Experts of a small language model.
Size: 13 layers, vocabulary 20736, 35.1M parameters.
Training: 298M tokens, 6156 steps.
Below are experts of layer 5 (counted from 0) of a mixture-of-experts language model. Rows are named router (the router's row for the expert), up (a neuron's input weights, with its number) and show model dimensions 112-223. Each number is 500 + 50 x the weight over its row's rms, rounded and kept within 0 to 999. Numbers have three digits each.
After each expert's rows: "mostly gets" lists some tokens that are sent to it at least half of the time. This comes from a sample of Wikipedia text that the model never trained on.

# expert 17
router:522474576531453483385419546604445496573521466549447532512552530532535583508531515456497473472478532451549544543449541483586458483536492468553419612479651556432461467478501530505415428459506494536509556588500402448541478621516437606421442500499519511503541507445465451507486597492431585488514474503507536491506535455464501512546535593512
up0:554544473545522537546425543551484512538401495610564520437533458483438533594464401565543540564537442571510440403550537473495484395435397431510451481487495461581533554497521486459521594438441423426422498474557575567605491499490530468535488443571457436549539415528452501466530464571417455507561443509420521523512499541475568577530502532524
up1:483429554495517508564384566460588496505596392565423583590545495451519501486571551538601552497563412506455467580520444456537524548536437473402527534510433499496547484395519516477445595484439527571454502501511451457487500439466513518487520525548551496466445484535421552485479465435439519504485374478462463460573476409515464582571466578410
up2:424436526542524401468444542393564427451532503587439539522458521439463511539480569541498530515510475483567518508491437457535474532500516526637484455456399526531572551556572426439473506476505457462479403413492480482561394515494450580518508564485487520522417466483517599524539498536516435427531468462561562382411546479558496494560463493491
up3:455502523466513461534521567580605498572543535471593462442589447488537519581558557522414515502480569502486530433541536484486595505582475507582576556496538535626542546449513480512505458510579462527457536500519526501517473508480465437485441605487547433547435504533576435546466486417385504550376475522497542587527530567471566470441471505440
up4:495490563386503519513585478564480425594478487496499494494466541496515527497546547518516507551463514506515478504522537580501571516544515510470461441527541557433500481461538397553514513488455503553517462505477421426402526425495356502442445482613615493486547538485547482394499539563495474577486443409457547423444452479431416418448518538496
up5:393519547420439554549501524430429506514513553473467550468509527571461500408457544494553466508537523527540540516538532458402524388475576490502498497414575523522490500441522469383588501496558453465475516489574499495500489400570444583614466491435539477541521583536594533559503573556487510426441540507501495435491519529509403464489503507533
mostly gets: "'s", " His", " Indian", " Am", " Mor", " Jones"

# expert 10
router:367480547480527535537536575435470530478444529513549484465543517483570465468589524467396542631525461544459451519545507555553572518575539490488464465396489510424474526495484480469498551476556493513493567472552468523457429390515558511540514497493485462402431511482478534443495496572494498445448435498440528417539505529494551499433530374388
up0:544436511553467544541488514528510578481482464482525571559484507495460577537493472476498518448499382496520469569534538543485431468478561526514502469448455551518481518401527531583475507506486530546544466560469509386472565594526545444442487448501582418546472600540497502490473509511354566410532449418579455460424505522437580491526498561388
up1:492536574526414502573513516500480437502522533537483613488436603565537565488416509525555424459448528476498539540610578551457586545562611419447507587527465522493446418448520591472471481415485609557452439494539419506601581494472514530469460450495481521436505403468462508433513392418513593445546459503580541508548494539459484507478447473496
up2:530616564496458511470512472527460532449484565498417494408540491494553455537545444465426549437531406503535540616514511440516540480527552517514589454567474437414463533470476584517446451442450516519533433583435539457456509564509554571459556509506460406483450505508513522498538444517421527537458528486502450562572529502463458527501511424558
up3:457512508497490459532493518400547533501472565458519488438575490430481547480494516410447530475441423609538576445487524450574526523502549523545519486462492428551483589582588451487472499537446489575622456478498468409413432501462359490433465443541555448486473457506587405531472444580484462557490504502452550505480559495430532490434495424439
up4:464451500431404544464485534513597453560490550463456486528451477584461515463436398561499553550526456430539556421406430424518547472588439446504492508427461459518385588556402519556508482459409537545572491464557514512459558495497525423488440490482454544497490485480527434574540523439542572445513580533489524494489462534502443476517512445472
up5:424509537491592435564590418477525467468410529564410482488506490526482587517429533510507514494446535437502560457557522438559457540502598498450454479492443552515518494496472502482422503546583590574555516470559507481501465502463440524483533456531554518492562470548523632511451382530494523506501422472533526403546486445420467518419498468461
mostly gets: "\n", ")\n", ".\n", " |\n", " all", ";\n"

# expert 23
router:630483500447477515566491479512459404526572389507421540507492486468559542381468523534499426496468413465447466390518510489442484537489406491491521490479456469507540482513465564479445511538524573413589479462472445556484461444464410511566578496596437561512463455483480532608526534523563563465549552493450489456569468413470528443496535489504
up0:509406488461464586588537402433488461504535442555471531466491523522435512419504524577554520441506543414523521569462497364479497544558391532557513459495410462420513462404512465507526555430383495389555487505502457500444513462525456482539400483407481519485492496545440554460476496515475498548527487467437506468479451502491440569409444525505
up1:548464587488498486484456517542472523538448461422463495464452538457525492439410483515480570499511458574452444454485476461515537536520572503432434518459453584459432476499530555570546540530500352415549456505425503594503473478466459509430520596527394533613475492585498508456565504511489471506429573521540470417454552467453491399440484507476
up2:578489605466550522545519494482598521513553497439535451571500503589564551554439458508428455464551505408534509482598497468588510497388483652471526403432552491456461527520459513454477456528463456499418498571574487551597472609470587494414496571436446504486428480464460524536605461595464458511453515483498475434451358526442551494413486518514
up3:487476571501496559404440456549493555485585447444467619544567574580513435523511551462515538543517497492504469478559543450452510449427572559576504511518467502517435592495491513484495512502413507569572469570516393518495511455460509579464540486531559515527497539560548588545495490613495519487407438561505500533474474493450538419519480527418
up4:471484587473501462539592482446416418455496432566511556562466523443519553499455457499543421576531625428533458508342574461471425495530539499437479476509513571537512569425442447486469523491421515459622536465516508539521504604487492481461462450481512498523552499485549598374532531496509530514433504473560442437471492567585538512535490481603
up5:462509485446494511484427405471462429440485547424398411463500506508465498447498573444442472511470493483478429538520466571451459494502450524430474470532371600494504492522454457508539535437513456493464477527506415464444582485529540582616477499524512458510645517459522461438484450523503563582560439429493567579508507473524420517457501533434
mostly gets: " years", " year", " States", " km", "===\n\n", " Party"

# expert 30
router:545484484531417480546535490448533521476587468460497431449455517480576511472494558472555441504504492607538412420543562497526495467502514569495534453512526481570580532475513409448589512510492464504545535454502552483612475468472541567452481505547546567519327486519659549548533452546509451584565541488412508541455473499474466557429371512442
up0:510559531628509562530466554414579563499436420470626493552492552378523516441553501534532474463563520554416601476482608393578450537525447504432553467451549618575504475562477469491503532471515521476466546525452462522487494605506426516446468520471515484479481572499482541518492541444477509426547531598501482544494473505449554581467533512436
up1:404493480483490457545463502404496564511440593532513510509552544422422515486473506509507499558498460442492550503596565549486473606526434463504513566502440458465596503567530546549509497528416564476566553514429535502562461453521523496553393477502424529458468524483514457475452459463543480489524572467583481576521502516555482543504491502558
up2:476496415516434512507522478539587560551435543516462462543444512507462476457436506488563600473540543500557572556538487480523516394568558505331465435468429415524502449562542440487501412357563506618545479572577460509476455450487548490503448439504351571473502518485521569487473515568535495493493578557462545479493418531500478462488458490472
up3:410511520511442558496468494523480434425432473550378463505567512507520384500497436517419521450457465538542607420493545471516444551492462624572452527482575552518487530489576510521494532507555438467552497521525532612445554482586497416514330572498526510539540527501545545452465415589497483583538488540473548499468566418404592538505558493539
up4:383442519521526468500523515467562474476450488464565476532418475548486556518477524459436486499518476539444422515603527407474572464499464510536498485454534452506544517629445490568493454404468439594513487504523535504553544478484500499500523473514562455567547489571411562514446503540414535468515495513524461429471576500529510512473486500478
up5:511478543499462479469496440479494481548439524463496489577527515525581517497485525501442540655493470460493471453652505451497501509486416511478509556564493495520490595444530487561491554431389511536547508505551590495527405433489496545497497501484539505502484603541559496486488598413509434416544416505440469495412477493523455464420436538472
mostly gets: "–", " United", "°", " ball", "−", "9"

# expert 11
router:522570501452504434549464490502447520519563502484441520458506459426540453414577510496467543446430476557485493580475526503539500562463478505578465446491508436450521491447557551495475506417453561389526613523532440461518514598559597551610494481442557451492559509429510472455515583541425521565472535505455514493561575442474441423547466568510
up0:508527526467528585564585551535539482525569441440420496459454452523534537559527500493488466516567522483409453497463498422473547456513412410541533515499527488528561554421505435562428477475548496516559349480494468475480456608523563448449522518401591487534493441549463505526522511514480474426533459485491499466546563597576419518576525438545
up1:459557561557554525444538546505553516498554532450442475533513563492530547434478455528497458472595537515470488507501440515556537484486459465565535451467543451487532558458616469465532462451516598408587519427506464450479502456537494440506569590476597524482537512468594482517446411444437591545482470529485515404543458531568596475526491494590
up2:472452565536581492516478506555464550468514474447511466497410480527557495500480483488470484507455587589541452556632586549430512503613538451504515407515531438575474562539470488489398485412494531453551519565507568520539477549533454566437477529455584490483549498512552507543544500419508514552548520532518512481517569427489481439483483495555
up3:463488474610538468562539459494474405483522494438544542496552488595426532520446556423611516581549461503473481401521440477464589475548494567477508527506527500599509497541459487520502574453506513555499552461539535484503566549480574522508576506473535498492469522454396440366552477487437491464485530487491538462503501538587484564533392602557
up4:422466561528588454417552519495511467391486504542536488501479442479422382571493573520523377446454498511471453365434588489437475532490460523535458511476397589535520431493517561450476532463485570514532444482467527471518427496560508464559478491435488507526527506508508482501466432467526425440560448504445473640589409432469502511416462526502
up5:602445664423504415502511513494512564414430587530506517479459469441500474514539484520482479531550476497563495475457507480570506423503409450537543482485448433422537532509580510526582454510528463432561499586488435543514470531410434495547560418510554510409471518489493512541493473531483527516510548561522564520527459465613431422428569477505
mostly gets: " York", " California", " London", " William", " Canada", " George"

# expert 25
router:524493456594575652506495491505507609533608472548484497512511412550514479440482627502585519502513477502505516519502479516558475457482503455451581439598529429515460553493446514511471404542565471558550457366433466471530504576589517456473523462472596541493495518477455454446519477475589436443395476550542445453449386365577488511467521592524
up0:488428422538450554436538488499605487493496519564501501539459469543474495552483461580527507476415505454550516612597473524453537557495516500432460551471459525491490539490501507571489456544461535539505531500386477483569506485447414469475525579538429438472452523537453396615547517480498475547454466521525452546407482475530437493438452421527
up1:542544510540516530541520516581549456451480468513533450480453432555449460414514514586494494456489502514434493514479506523472524555538533588467477531489459543583591605479519525536452506467429401572422555560495567544476492434525389518457466488462534408445522494531522580520518501520471470497455617498546530511574479511350492479478519496490
up2:447450502485543496551410406503508507532519444540496448502526563536565543487453452492571623529542432496552538523580595594459518572528499484578497415560450485483557520518522461518471568500404546521518408484572511463421545512542442449458616478533467623541491449440490433462585509502468579512493480558465446457487460582495442439533444544502
up3:524589542459549523527399514477558422512470552533513481511491517517470506461472490553453542544520549462443476481448514517490620441443437495433478520563442503523542553390523470486441504534498512504494527521565551419457460489573461475443500591581551439494415439562521542554455575438561473486506498495437457534535459444577489452472544415503
up4:528359556558484510450495552438480494468499499454576474477521500489471514560571532459502461484505546535541512468483500519463459486494434587451474411484511441544529468508505519545488522475531504593440512559475500495490488414509479514510429490611454507470473522569515540466516567417478550564456507468523516608458459558509581555581558445516
up5:511467479462493477430502582561523501459424414517480504583534495554546444512551603559612462433539512486561534410579480483583474500587545430589452563511449409441485492559520555494441416448543456547510515466564414534391521503467437441499506416428530485494520463517486479508476495536542486476489429533541525470567450470403476527471557580520
mostly gets: " in", " In", "f", "In", " during", " f"

# expert 20
router:438538423498532503485488500561510483397580474545480525544488486516495544584546433442515523469474538493535436521456519412455445408478401512554485530453484465456476484465506492576543448499448512417495525504418594552520499566534609401536544477541421438454487459469445375467493534542468461542410425520434578504441584547486414545508539541562
up0:466524458384474514587517564463531502577386535558494473445494492469573477512494530575553602545515427496459452480494520518444498527513489536410422558505450502482412466552459454409538505463447578544526585493506482502526519434524518457527538517571442531471471549477553441538446403557430512532523472476441520475455459561511550545458492518478
up1:575489564482496409537508517482505478516550457501500516519401540507511469411491500472524519413475518497536546539614483514531493560539581426443523384451490434491405539393534419457391544486453434494450444598520441513476494519480516501474425565496432521565538530515486578481462561432521548499387484516499434479503483606488494465556434474516
up2:478535512444421558505461553458564476522509496502474502533451531534492551496516491540468477527474422510562479485475474540488511495501459427361517483652417632496368522494459507475496390414444475485470501442471485511519554504504473473487585481520423487575511507486559484452553412424583517416549486449519488577494475534535528480390458493484
up3:479460544532539409539479491563424501499443486537447516495465463503461472514524432511520526552434494501588490585483444441441465470474567465456530572450488544490489492497461541401456420585513531537482502598471607522523478548502539419549418435508492544501511556534546549457580512533614519452511551471492556540533613415475443542536433497451
up4:511539506525523526504577588501479485504466499531550473531502480604488481447440460424601556488475501523586484564450625486538431471553484497496347568483539572546420461504582493490504566464450559521571433502545472488542543434525453491382501506547513518591538576514560469459514561565452538522511556520485489443466474498562464552396557525505
up5:522373565479417552479496549545540486444436574539477515503563457468456575448499502511528471560456499504546478501435394567387472551677478526548556542472479480483521524466538490488457465488462452505430447506516478512527425576493437431485599422566478473541434544531506523541475482513558390575567423376409463529489547458575529498442536477515
mostly gets: " |", " —;", "\".", ".\"", "\",", ");"

# expert 15
router:541473495559534489572500406362524546487576517499546521413510471588433433411554441587514532458426480440506491495546432546516476439520437497448438579495417531506574474562575513514533408546485453540472405507483447596554529538487460478477507498482568546590548502507472452500494507461481487494492454499498490582459512554510438416550463545534
up0:526465509487412523422568450554563459511528569525497489478543568525545442454440518467376474481519495446455522471510508570554576444522470495469476531470494456407587441459521574465485513472532522559500574468490557506437434509543532515583449519536445522547442457511463572477474450599494553533391477548542536551494489513523509496491514461511
up1:430544463510534476527528451532490485484472493513542468581535485482391550442515540478487528490393415472554497537466516435551444554552427483540538529537417537531498551530555526440523482451309576550579482513445456542377446501491480476468520485524417520591542432535518410523436397566461532500514432558437463494562493458499525461559480527573
up2:518403472503561490533428550443363543504566519441511533485518510460459476558364505438513563465476590493458505455521546470441544452517488546532408503494395459464573509432525495472447617519462416521461538546473517472600489581516460470524489482443542490500559545554412486480499510566442584495451440497545457476518472501562501408525494509496
up3:498540461558556478494436485539540485452375458418536425503537467525479538567456469604466480546526465589502533542527507503540442430451502485559491472450497533460560453440595462504516528559547420483553512492528485522428549521383454545502446455449515454482570503536457491512478401429644510517468473533554510446480505439504449559526471426466
up4:512547481515465552519442498463507531495493477481518468522489515586473500470487550580470492538368503519594456502496519551480433514584512504527581511488518500520482481505518511433485540537537553558475435559372531585527444510477555526590421471503488452434532523382473542442455502428481493582493475539433614554484467526570493519488416575492
up5:547508497586384440538473483482525447493563540514453427495470566572478502496491495473473533408473563536567462537546549553501524608575553536478588525530406501519536602443505536462537512513404539512504484455405486485457444513431495471516468518521460477390408485500518461537447496495469509483538496450475476494509487423466532456451490462536
mostly gets: " by", " from", " after", " to", " when", " between"

# expert 7
router:411491460596519555482495568518465441436552392491507527474480542586504589604576440477502495490504459478445466461497541547460482582478483371499449537581501530432431415469537569469495514568548480453472454437481530537511494493448598544586473505533453437526562462478424506475512466530589583540526492541456426592412508472399429525459485512475
up0:562563421499486506548427520525455488557467443566535505435487507493470465548546585550449531573545502556472430532578527580452531558498550473546458430562565434409568521548420492387486519555419532523434538512405527488484417448563471503475550552513509403496548465389537524420512448548480638514460524504497419515581515543467447517476513503503
up1:503402468517588416507408491563474419569559505496467482433497513450432589457544524496528541479575556604529566480433552540416440519484530477531483506557438427546520499462589538525435521460494461450447524502558476394449520492488464600488562539450431478589434512521492551461551537489465504509503544462537495442503507462374528483528524493524
up2:611597550404548446465417480522513528500481489415583487617550476489509502524563523426593481478471535418446429477533529469538394517552546537558533521513484532572497557421479505428474523476477465452503479488492581474438456491526484494529535504485451576553485554452496557551510485471383480513498528520559607497504475555505386420412391593494
up3:492501552607433497505469437540437506499557408531464477566483580532413541499507472521536527565502539538497541529548546494462550611503475458512508566492508542510498531400458430588544447553471450647602570552484556514517590532492497432440506481490516438517580503543483496404487477533519544468516524447513488447492564580476537531513414485522
up4:491559478451347476516493606565511503495476461553501558540435504458423420485584419511526408497500508644539518474551510578443447402525581441445551513498476543513544538566448491498474490568467473479545500452492492507542474570504457577527542507539453525545493501342492521587450501519494508384553553510460536420534468550489484496414480533538
up5:459542573469526408430532556533508503546394420460522535469599490466433467454519513532508410452512494537487444547551539569485479501569527413517582350451566489465616563450526459533493501504525530511485397464557488433454612528383512558464429379415389452455530531456505451600449459552506467516528521442573473481488536546409503483523493471521
mostly gets: "w", " W", " Sh", "born", " An", "°N"

# expert 28
router:482470532513475465494499500538499487614475536554516479403543503472427586452538581557405560446495464488550497473400433468548468498495495479525456475453509478572457414579476501491484525490533504519461462534544457455577516539560413528509511456505522466583412454557406509463476515396496479436598561410452444486493513463500513434442518539593
up0:484349448498413474454443587524556530585448500343462408503515437528443513481520577559578527429524442515502529581468533504474488481463544423418454511468506502515441528490522511551539578449425502492491471527483549492565420525447502436498595505420440506590434533458496470503510505567472507419517536502567534515543502472473435563471425560551
up1:513502493526590569594465572548556531487500489499475404549498410609522517493449462540512489499506474492464467559540597568497415532512470456620424501511403506512521459429481469522520396474441457478582464562521445511408538501570550531552442500440490535582513566550460405524486413533486369465575531509458580573554480548490400400464477481568
up2:433451506520532616478397471480605439490491522430453408419497505499442463450532420473453535515513467473462481568614464522504420603522406503457494443431606511536511500503535536487432502476442566476441543562461451434401418511487490476546448483541476402540516502505529449542510450461527457615583540503432476471460452559506428427522494454444
up3:588481580575601499497476500544509550471522547566488406484488550554535483500493414502424518492468524559470412402452455463482478457475404550522504431499515515517515472472500555494462596603512479489490546502530440499546415556456448444439510453444531514517556457497456528502563438474418555502431485536605569415475508611526452497495441406503
up4:460552526461525504500544431431414456506533452462458621469530542462470497439423556492495395542534526550589471495492530523532528478472551420523452456598449430461477371479508531548471471456499529510553491524484481446467521525536437493536530570524390505489546472563457517464537418602529516566527396554471524407570446440492467552519473413509
up5:505410539423477513496450383561568520399554392521484502525524522514579514538517560542465495495440613502505539491533503448511519552485481457430555497598424459485482492446474607478520421529483423530486462527591453469560572430482522457509489539494461558461533494634437486510464537470443575473509531546530521446573578444502520451516492484619
mostly gets: " and", "===", "|", " but", " or", "=="

# expert 29
router:630475463511525530339546500509516504467569658446563510407544506596557496550553531524466446504477526530482555491510449507534550444546490428578510612504515507462470491482573503546518453474503585438536508508457564440453554459468475472511559453487576507457455476445561487569538542496411510507519399497490469438497573519421483545522503522504
up0:468465487514478552460571541557427552541492424424519472525558519527457532550480489568517552541504432463521495558463586504551511541360533545481579470607499523506489556586505479523452565468542526491517520555401502510482494502496463525486538532440559455498487535477444411473592541497519542434451384543499544476537498532466468483503452574450
up1:478553503543550522441481526557474490437415557531584439550468580545506562564543467541449482587450464464443587415564508533439477522550531448467526532492483480446571423484458488587533471440457480418464476485506432471539580453453510486482437474478557476475507480555589558559566533475536537518512494520466584382448609385496420496437528526469
up2:471538455431452381490554494513511589520498508527597536539487544509501536540471431403399465535530450577510395564523604499546459465494561556536528402561506480429530548496576507491458498506465508492572405504491420522459472510427549514487585509536507563539587567422535416493485490444515458447532498478386509453542575551468518503453493514539
up3:520563475514470528577452560457485466519509544474512481417455492484469451649464449583508457488533495494513445566547433543520401441549541450509518495421528539405512541481529432484361528454513523493530511530528485443435501488471495501515531517500471480476563568469534527510538490482608559533481476481516461459527504509414565510460447531545
up4:512509459563632505440497442539486444525460495453603471550418434447494496483509505491455523444486463478489535477420487536478547510592446522515490406380626503543474636508573418573475559506506590546587438487520392479440474504535511539435470503475495412524486529474480507470546520526508378503563472482487454555543509506432434424444536495531
up5:512483482524472529548438428548585564425547480516479464470506531565497440386482519563375500516491545443422514539490539513523572435470507413560440516453450481535522486415503450432494468513528451562556453528495444588521529533555482512576466491460566537456548515451549530441457510499513493593540461441501497535423526491593436567505530551500
mostly gets: " tick", " Country", " area", " Republican", " Coordinates", " Notes"

# expert 24
router:411492504463571456418490561533458508451508474522492539506454499375494500450470611435576602441441512414543440377538483533465453539475378538439481412529504465534454473527443443431527473378590506521546608487571496506555530483452557480462530455481454569419443509435541486451481414488509552537497467494403478438420601534565532463532533497537
up0:512573511570467475470515537502541460574552569619488543523567567515386483558552483469464554590567593409463531465519497378429463588444458466468488570455493566528444503509525479492517476538477490562526567465530577587452454507552487504492466481570406440474560517494523542380508514496474530482495515499471601435543403448508331502522468435430
up1:504491439541548490467490500483507479472522409475637547462480565439430509536449506549554466421494550490499413523551508502538517494492496442518458449557540511484521509513518498506512534528459586536486547499363490483518500488434382598433529548550497459614577489445469460400430441485458482570475472509495553538423530516455524553432489463469
up2:544511532531561605501488504473467597525522474528496433507568515479478551501437568425516579458430421477475510557503478484438542594488427589519504527494502525485489495483466505440481562480578432582547507514481477520506523529456446454566458507603491524561603504449488539440509536449463545456552438471537545597489479550506464642478460473666
up3:542425520505532532535517449546483462538449461480502473479661506541462579539507583432485484449600528429460520464543524455621567556464401469519504426512517528484505478499486573494490476438570465505513575529454449537459474456559478526530472461509474466472445531499557548565458468517482469531405587422487432452479603364602511511462516485526
up4:461491519514503550453500537592485457410540480450480498463561484559496531519473525473512532485494469543521427502489591486584538515476438432408505568481571468494504439425476432509521558509567550429497463511504496558524598446457552441517501509535477479442564478478490460422517435523519482452470554512516539508501509462503424553532575456428
up5:452351470432463473513489547490475481577553512460461584595542533569459452527550456546541488462509559465600580558518508409642540516528509498472414526450565438498521532464571432499392461507455500418491561580583486574439496507517468548523530463555521482596540529490557532503491546514454576531422551525571549496440473564508437567440438483525
mostly gets: ",", "),", "\",", "\"", "',", ")"

# expert 27
router:420527474519604495528549537513540413458435517496496461513552464484562446508529585448562501538543562581439503490471518450554458517515456564470585518476521503539464591461488504539514435558533555535460558483449473445585407419428414451526586438438509478500503468550517516413503575495484415559510629528408558433465397483483403568529421504599
up0:465517480480522568475510547510457587598523425456468449544570501556501409509544504573498525553544523565548477543460563574521535473460582453480533478520499464589470497493525501466510487460403542484506494528478606507497524507465533562548464614474377493492503487384529523533492459532481475401541391440474433462440520540444482552518551561370
up1:455473511496586487629501496534535481461452530422516492486497524432529540517447481523504471470430475449570580596502521489540576446537565559454444498461519502518466602458607491477467453578459497526515458494489447594522386463462529535549563515469444500483507452571557457489530482473537439555547493567431477510502454454488513510383378490518
up2:503406459522495496482484454499593454513433513451475535602483544510517439504505442540531520465428531520515518496441580496556483419516551424613520464513500404542521453456448430493549436546505548452482487549517447605523544484550382507493474494510418433455527535507537561412465506460528420542436547492485590508505495447411542404498356509473
up3:525423442490541487541556575430527570516436511522570477497485522449541461581499535475540548462477472457571436588534514599480489555451439442470582441508497531459520514440448514522509451498479457459600504443420526514507412395373453489509485481456449436488560463469539486421525399496563537419547420466498538460532635533507564407475517517576
up4:522464525487539617480402466458470446508450479479526486503468538554464476498473453471431432553394469431519505543426507492409562451516553483533467510464494459470436535385419536534410510542436559540460469513495488478521551422464502520488428456555497463550541539521506476446556387504515347508443382490485495443535444579552485439560442484483
up5:434512467484484515516456438489551535558466479446576539512510601476558583509490540468461468399495448432471602540495492460539524428581507437521477461419568554417490572477393464555457570459498521562530578473514532444561516512397475438475594503498466516560469497512592524478462498515484549543454556537489464390563532482407468470522463504476
mostly gets: "|", "-", " T", " B", " M", " MF"

# expert 6
router:480542625497533508508498406546499550487464509477465533503539511494409498506554429507505513613565421480480436546480433449592444445494494521529573584443509442600504532548485588519398407447481553499533583500552586517560528457434464576590433501505484477534525528542511543534552490518483559408448585484493495438525559536417481521570495516488
up0:497395542496486456552508534519456510556563482575457470523479508545426474524532529566514534523568488499509519483504550528460531517518613503460445481447494535469519566513548539431541510474466451592610548488502366581491458444557522460522512539407536501390465436569547521522516439532476501561574462505411604426547449428597525528422481542460
up1:455525465451397518484401442497509500541511521529560478503464552429388537553662500502535520553566463436561456518490553430408522583547491438491566567462556368546452472521512550432563500523509566527551512525534471528487521485405507573494514464479478471540549485505461423461455559464547439479473556499405428482545489507468372524412545487561
up2:592413558421469501561393591502536459554567526517558495549504553496441542533547369484455503543530472488479504474469497547581557589468530535488414537490473548448482451553561479491501478605497551557426507432515410555516456555537491602495492454505528465481455562446515481486494554551478478516543499440521487535459463533495594483473583465501
up3:469469371475531527465445478511489497530521445425432473456471509548492516546492473485566486520480564530513590464550509563577521478531629434513573495504484480532462488490433626438533531485399494502461388483624499437565454465476496403477413389539470517496459531364577572476497515443489525550549501433464519479545542480504456442504413567537
up4:537455607476467459537473540368459453449439542442513492512521542555461474550426545590462406539543542578587488483580458497446546541600565510448520548414497445511491461537413611483519600514450471478466530502518514505508539527561531547532581449612557524453501434509493513544485527440557492435451554433591565504449488528421476556560425534491
up5:480545464531644498478479503475471527488604602483462456434480547544447534483485471469508545465492392441456498483462494515371536556492398438572491481529368611532492480468486545437463537473417560505568542500601440555457474477420571512532483510483505559607540505576482508439621441468493482496553476588490432569550558476504451567454545595525
mostly gets: " tick", " part", " List", " St", " Star", " more"

# expert 3
router:431427504440547480532536479442419592563470514480523420461418470624448432507485567484544533582575435463448463523486447519373516501411582509501511418546434403508389535418444545498470571500529369553517506497478534482417481420542595536578532479529499460497558515506475477582522523526493439498481557487508464483519439461577506584541513453475
up0:482491530578500506510496529485499491535536498458454481512446483544463465562469485488460536477478530555427574467482597473464519418529517508552536506419543547559550484375563570450555505538443494517476506510470452579462502479501462376513462519463483448476434532477545508594528553429446644528556466483580527487514503510438418390404580543413
up1:584482476429488506416389476579436546553437566445611491531460384413517454440522436625490462498480526506502561504575462582508522526455420446365489537518530475436474483418500541487555457501460442585587504531494397495460469535400462558479514558464525526398491452518552545471515493491543564460504512431534504459502452499489491448474513534459
up2:387557400498542559453500438560542463485510515503543489528469550518438463434468509587479543507557491540586450594541463466488498516501506504436487433600494464485513489623485531461427492481443515537548447522533562478518491535514549483489529496502411486453536467575535536499498476510564485572454509575407563516555504554437351477515510475466
up3:557487437465503472496529455424550410507645448479520555516499515506450579415453506489478594521461527533428553477537450536481437366437554573542521484488614528437517498439562446502457483604453488550483483522452538506491452546510455481522425623542390503553451521444558506445471465491533518611506535510483490452513488493525503531432554517565
up4:496418482491536511488441559469417493550485536466448461494374580473545550508445447552452477529449416575558530456475499444428562488509562464557477502507447501385539517531532524553551439596448589466484480472504420501388496487619437509479502580425542407532465581533473507491472548514528436490474427527456491436461585468438450462512577529497
up5:560446459420418461417434513396581502525536481559465496648559473540439484450554401459457501471537572462467465548492513520427409489469444501434541452453357505404494545590456478520528497469433423532498495454576501554498527465531439468516500443510402543425441478477486427547556484628490486427498504517522524493506503404463431488518509491523
mostly gets: " at", "e", " G", "a", " At", " September"

# expert 0
router:564469585445577518481529536500506432484486484466522504530489472555474549543592590543517607446373581509528546621419536563477538525522575544479449446469575508442579562486458537473476480492541416421403514631476438504486448543547497529484464561474513424503517518540470459439475460509555548553552500418537471526481484459553473494433490456431
up0:542543506434485485473485532461476463456468460456520529474499509507510605484499468562465530529502495544604480554498527490505471494496441442480544458476442437581439480468447477438423594632517505553535591496518456546450487508469421448572493471516581517599545487487493518530472472497477514533570552504564434509430594467543416548474522435650
up1:505510535536500460594474492542533561510535433468575527462459496536494501437481459520516471518511538518567608395490516440510602476364484578508474459575515540534464509461502519433535498412482499424567616531549499491531430596494495505536405489549451469535550484638517527520540418435581502486479549571494561424459511506442480486503446519535
up2:468510501582501383548442468523554567426476420552502448466520515498425475525526481565396491374570500462528499405561428481452381490634476438493484473413447445620466479499454483528532461515450482538639511456455511477579503466504466412431473479435600430488579505543445486548554539526535517526553512447497522473459426550517411544537416541502
up3:405528520510437510471455479435497519438476435489560437537481568450447307557492500483478439520492466477539468478485504476504468468494495504507518480504519501460462547421489465475513509560496557547507410537526545453476565497461544563479475502518584505530533543569633495563524521559484474468531424424462449585438557511502487482593407524532
up4:467599536533526549529451461578567489507608472532502394570574479478472529496499523441550553518524523519507481443496541434416442446494445456515549545531444466535479459472518463484501436449482518451464447532490556494480532505425554464489386409549501435535500511594513550499512567421578473529604448507573449464487509456526508613520475420607
up5:503498474504457430515483544480475517570483502433404556441495551475445516449460466434485494564542576496454524482560555473546420440447569554509479468507398503554459449473511523570611524425486481499548456477431469542545392441453482490490470461462370521500448475504409470416441408523421470493503580521445504467566529537472461542559452472440
mostly gets: " of", " for", " Best", " including", " called", " For"